Experts of a small language model.
Size: width 256, 91.9M parameters.
Below are experts of layer 2 (counted from 0) of a mixture-of-experts language model. Rows are named router (the router's row for the expert), gate (a neuron's input weights, with its number), up (a neuron's input weights, with its number) and show model dimensions 128-191. Each number is 500 + 40 x the weight over its row's rms, rounded and kept within 0 to 999. Numbers have three digits each.
After each expert's rows: a language model's description of what the expert responds to. This comes from a sample of Wikipedia text that the model never trained on.

# expert 11
router:500500481530506525477503437492462500459428521525469446519453513530496519420441488542492490533479502497435482437458474515568519571478533490480546436553482488517454474506517504489513454593454518
gate0:533505492435564514488526534528586533455508522470512512479466462497522499520532509463535519578536474516440456593467490492551530462495448511381555492435420420531462461534520450519495537595492479
up0:527525466484502534460490500493454463439531496554470484550479469554536531541516461457459489480509530475530498485537497469651558444528583514490584507573495455542558482428535534513522524511526507
Mid-word noun pieces

# expert 38
router:479529391500503504478513559489544502564533530534568536477470525541530437467469496531465442442510485479437508598483418521521495480486433489500491511491472454460480497491509489465516510464406466
gate0:427515501585565500475506473482499573498525490503520479551521542475439433526492520558579509523614429469492501594522525503530543435469484422407534534444507508497455449480453509561510491487499440
up0:533393539478518532542439488506504516490488526531509467496472510469483501534538466451508503501441550492423501410520506484490514568525560504546485450512402514511559501523441542455451435535429494
Word-final syllable pieces

# expert 43
router:474512493563486478484474472455488505412446475543492453536500485509545479529509417524468529508511475506483506457525543523544521562429501456441541428468487521502479442492514534505532517483472525
gate0:501466489549450554413524426444501513493395506533505524521414499488510490554457538516489539474496472521488455485561511455512557537492564507479502516454548487455501445462440466522564435508413540
up0:486503557443430558507520498469507455481461465505442512533495491463544551515435490501504450471516555499500554493563500541553523480503474530476534536456532435570561446511505525525455548515510457
Name-internal endings

# expert 32
router:507532422523528524534489441462449511501476502445563519522574493495511472495516585452498459511495510480452480550493508562452509484430476514558432536473408530616559471506518456447536473538481493
gate0:572505540453558509451486478530476520504447514457462535432501503570429390505419520528505511457449520546457505496567430542486492500513575475531528549568451528459574486456507561507421538431447525
up0:465501523508506513585501519490514534512538480583550476537490494505491532469512504499505504535553490551539551480509515481459453492431467458481611485521550488550508480529466448455472486519487455
Quotes and hyphenated starts

# expert 57
router:500495471533511486531465407526466468494473506440564498530422506514516549428475540546492527544519535477490471545502454569543477446501529541440416462514449554485519519477511576497530499509512510
gate0:507514486512545491525509462493551535498471538529615506579454473553581463468457501419517494518423506518526517477496522494449491561541536600504462502468384478556531407481497527535541472578561504
up0:475497492455479518447479539514425466547448514489562520536553542484456520468525421488522451528521486513447503435532551573494546442557457448514467493473460499492495481549515537507489552523447477
And and forms of be

# expert 27
router:518467503462460497546505442541546526498527499435499490431477480439525511505467484406514545472446480520552487554505506583497524471479549469487455532571422527443540446517465508551517465529505516
gate0:500546499464462540527510502501466590434504535607478424517541473459536462451484541503467584447451510555498462550537454604471544451497525490457468494477463481472476478430502452534578530473501507
up0:485556477482450517505526481522542580415467519607497457499480434484508441483485546484467572435460487561460447533536474563439563417514538468425406515477442499466479481416545487564532541488494511
Modals, auxiliaries, subject pronouns

# expert 44
router:516580422555544522565526537556553452502498459457511494434551476505468536579506485472482500528431551478513494491480547523526436466466521464488498435495489404519537498427452502582496569536520536
gate0:507505514552549575449564532489483478478477429539489479511471514487474487463540496508455500500535496483462482596561518486460525469523502514455523401525509478473442489478464611556532536508478469
up0:505515476471506455494472469470478504576544543398517545478468502517476491537437518469545496509487469531473533507454501511549496534486528500486470612479487552546560545561513409453503417477541552
Adverbs and modifiers

# expert 59
router:467496461577486533499497458471484496506457427500516554463540462471518509425455530511463542549428448550441455494480508508501521503464606474430518466466496511477522577496469476472548523425398520
gate0:531512468470615560432589449474536450484508469420484500507540568515593542509577506433487543465521495422420498496503520497532520486459530495503525538503541475463505522474481466438521503512534520
up0:536516530513437491545362528538506471520574509492518466466474519544474394517441567537486444502486469491407484458456451483518522486515481509486389530441431488452473472487468452566504459509445469
Single consonant pieces

# expert 29
router:509530524497469492537512518499541499501553476481521570554497438475510544496524498466461488481558448528457466469472437519501489482505519478468432447426500497452531501526461477540490560541521510
gate0:555519444453452467506504554471455492547524513396470478472519437513530472503533525470406595503531521496572496489531498492496596629554594513524497502485499472502472517431492509548451460458507464
up0:483528484512502534537530615532447494546584478421461454459516507461485539420522464542556522525557553541534516470536563539510558493545541437487538540531476471492484505401515497520463434428519448
Definite article the

# expert 37
router:565517522557540485554561536531461491490486511495551553498446508459527530494533471487481529488478527551504474451466477481469467569549523463504475495510529550515505504526564478551488484469539516
gate0:451525544549510507547452472401532437533520460428459509515581519551503446553491463536553484530530490518463450500511449495504536545441502525586525513472519414462464516475514458494504488577497481
up0:519513519567549449542509499576448527418532500494569496475515484516555430474468551474461530505515489489543513548506474528553479577474494475468452481529496548444512489516571522494460499485528541
As and nationality words

# expert 39
router:482512565476517447465551484521492484446476479491525534473501487532550538482466495440516511404504479496477514459489534462473488579489478531475572465532457428512479517482500553534511427588457498
gate0:501482508518535546489563527477507485482448497570385439488390531488412506537464469493515509509540546485519451486454433477540485513452516512545515462483504465498466510468507496501479476509549418
up0:498478482485499452529435439517514508410560475511521461516528544468478490444524483513401475492502491481506501431532504472549562430491529507480454483566454439581478543473495443481505520398534497
Place and club name endings

# expert 3
router:505416515505485520535538449533550539565483480486484525546494514490504517491441434521496488474522511487508521567496617514484556478538516526491472503497504475498519543475571435447376513442538496
gate0:483413604436534411478589421468476484535586528504549568563547535563524462544512616481481463453505473469469545583488518524509499516456504501453503500484532505472482504510486551504496478522388503
up0:545545426530418550479451541572480560501456527488462438434527429509492467441462489535553464582498541492514455446477570459522460513552498474548489451508497487497519442542536502508454458521592590
Newline after headings

# expert 46
router:502494558500412482478532463509565490521508530490461448476574463542518490543433562422503596479502516585486500430492496512439558492482461496490465461489461525534491527463514516488573496463494492
gate0:512496458503481544606515559455442465541567441442541465430558462454515525502466521522517526511492587484472495514530519539532539496482519487492451491520500554491397405512458484517566576536490501
up0:499542549467501495452535500464524464481514483530488548499539458549481492561558509500396497476498547464549528449461517517555469429505490485503509524522520506541511531432446584454490507444505503
Indefinite articles

# expert 13
router:475535510542460527512464595549512488488522448544515489530484518529478475431439496498423539509482470556400509509491542564536505575481481462454494472463522539447535502465518524495501491553457536
gate0:467532463531501484544465523540478513517508521551456567509492572515517476444425574448512557462521489601489540568505528503397501466530544525539504569502537557512527530434473548451490458525526505
up0:467510511442553530485515468499638522495479468420548540570484496482476490480496477512453475547456475487508534471542510478523498471437438464576507489495502436411534499545548520540512522511467452
Name-final syllables

# expert 36
router:550477555495520504501508491524465533513597517454411485551527498563510480547498431559535501508485518471518504463486481504447530533510522571559460564484499487468511595481542469419504420485494509
gate6:488508432470492476485493524502486492559454530450454380482560540549487496460498524520545453444466545540537433451498563563517470536557572486518549517461491513382504504458516584481546494416527521
up6:458476534418518477516515504400512446518483477490478440483490418515463446505464498510524396449469560527561449521557575571461478560522565512561508472467534559501538487411486577438498449508462488
List bullet hyphens

# expert 17
router:505535512512543475469467536520490529570475500513513465469496525484567553508512465433498485481533506501524504480493514533446438444474487434553565466472451588539484457530455533515514530513500549
gate0:497448513544533466538429546499490542466476425425484443586557495483476534471518467551487520513467565443548435476579479510560515523494449504543503506540481476561423545405477496535517571543517509
up0:492516553541513599536501457500539512441523503475488518484574526438517494468557479534536526498411493478564506507514369541498500503504505539511512603441512419512495535489474521496448535513513471
Descriptive group adjectives

# expert 31
router:493541515527512471488507534422492496490532481489559548464461476533523483486524493533454592469445462559398493536492567466480512415526443485469551476473488544506474551495535480556498536428432495
gate0:553463504446542603515578539470548505446519551490441503489486518500412469509489516500456581502499493565521472496545541496460433550551532555496458456550510549538497481461498507549507467492528487
up0:511490538487517548520489504518514476480527517552561475486451527389402486486424512561549532519510489516455497489493534593487536537505524483512456411458487539504463479548544487487488529541479567
Consonant-vowel inner pieces

# expert 2
router:434534511519423498509579463455538518481474570549489501498497475498504481493488475483499501542483442475532525528488504459493476503507415439463630463437530525496490517534510565411495550489485504
gate0:465564505473540476514547506478491535465520469540487469494518495487563502494486422494454515526430458588452490532433558475539481483488514522518442515496555516489527455499518461520470452478449458
up0:512494492482540469562508522504457496507505549548430479495482496521511554447461500416511543557559444456390600501565492516470452507505473530563516458521509464507528472492450479548504491550528469
Taxonomic name endings

# expert 34
router:428598535520516538513529463475520462490469478479546510523595469465525521536548522536456465462519521466537454524512423485495491516523448473484504458461450557514523437496414575461563536532511524
gate0:543510466500556571479516532483525480571464474483499477501502493462498505459450545511470421531477521561549486546470554489478487522479489489517465462524480507533499531511488491536629510483479430
up0:493486491483515474505461526410557462516569502464446485490507487481392476434445455520421453493497503574509553518517475504406572496530485503521483498524496498551464612517513519522486463492509480
Line breaks in lists

# expert 35
router:544522475516457539562404533549435475474522517482502403476474536490523512431436507555560524502538546492518484538476495524511451480494491474478492535472433521490500570483549474510527493530523515
gate0:488500477507451549474449496561464552488525474513573447542531441528455461496476477552546517541546514490506495564493475546507465493530459410512495579420427537476461499515534535479584543472514438
up0:484487530504518467515551498449497468484510542490436565479509551487493547507489461424508447497429420536501491451500500476495535500477527614496460439554550477495539509501452480497449502533475542
Plot summary words

# expert 20
router:512392519477502475514494519528540517548560560507447509533466440483523478554508467467561521529487476471509534537500499476518568444517475546433480588545447506550504515465531445486413436457536510
gate0:557473485507499447504508538465597557490518541457490462589544521534469422592391529443490513558540475450468458489538487490447516489554512542525471488495441520490454464513449522499487501540481482
up0:494523509459447483477543512541584546487514554478459437562495511493421493543467443445473574568519461448451496494530510430499514466565497491514491498482474510566464522532485480483472507504480533
Line breaks and headings

# expert 47
router:498524529491478494512424538487513481438492471500487535548478437571506488529484396490420494588472451526440453467474474510544485539557506497481470527504500441528514565551499575462512560499539493
gate0:413531495505487511457534546383548523520524504468477519529422502502485553439470424455507488476483495576425502502476555492447522472520552434486557476464465532495487495520510542499455488508419516
up0:451524510485502510480486554403542516520522507510488536539449521498480530432490440475512500486521504550472533519486541474444547471531512479485551472453469543494470483546525512515431521491420519
Digits inside numbers

# expert 24
router:552500519467470427492558408521528487509490516455494513502581492439449552511557518464545497526474547481558494487496470491518438477483519465556468463558472453509438468408466476471445476531570401
gate0:507445485489576418522558506605526505475546472491517486512472508499509530529448492467426494419477489446464491500402498538529545523487513476533470456449547476474514487528553539475420505467570581
up0:526475546533587480514532493554489487484521485455509523500512520450569538432464514496546531492415515493474495531510498417508538535384522425557477396440575468496486548514495497464378541496579596
Word-ending suffixes

# expert 51
router:488510453500495492527413441511492496509443523451497515568484569538514428566456521504488482500492485500474483602514575538560495457478585499518445531550492503562534527518427468555464463429558445
gate0:537489510505518489592536481444521491431519444533501553491541532509517448497476451421490499542473482518572421532421586489461475395446495575494562479585430487478399458537455524480458536592500490
up0:499514531558511495487551524505504421496462528492558443494556445494542537464521499532498506454520551515502449544475495527500462504458464505501494461562473540490522452599577528494455548444504465
Word-initial fragments

# expert 0
router:507494557483474488453551548543533490455536545496526530510504430549519488500596506553560505469537483515450571508515481456476522548482450515490546470479509536462505427579531523460454505539479539
gate0:493412518563591526574457454543480562603568457494493516489506535554539541508416420507499516546531510553543472473502496518515484502569446514495535499463477435517464466522507474501470524491482457
up0:477454485478544448471548561449543458447571509526540502451451518570473521560488518539499542441466417533464484536425499517489474496557486465505494435487539519473452479480466413501542506510480458
Word-final name syllables

# expert 33
router:468510514511559503528436506480500478501481458459558520492497508516526536487518547528442464447549544472534465500474477502502519571517506502498482453524517544491518446474414618510542549473506500
gate0:424476475473490499535498488463463456427492490467520385454554469518478549479492539538539526517475491555512478474504569387487506542494538490448444520464487473505519443538416423486591499488455557
up0:508583479434547506443469523432487503456467471534567461467564483507519524425541514468454485448463524518500494502452569454407505490511513488481552480464467487503446499503475562580519557520458455
Newlines ending table rows

# expert 1
router:494407542485512465510533560499559474499453529481527430450450471454526515506559507531442524387429544518425515481490497458536604469613473487421510458486501515427500483470437517523525474475459527
gate0:521514539492497496459449476480501503535447539471499558545476468499501503563582494446427495498551472534534615533473521417435551617435571413501498507491532465478423514501543453448525548488562564
up0:531478508524537445489461440503466455514488500488536539460493399512510536549554545433492494476569506520510517534487475520503489551435487442454471414476462476499423425471526450498525552513456500
Of/in/on prepositions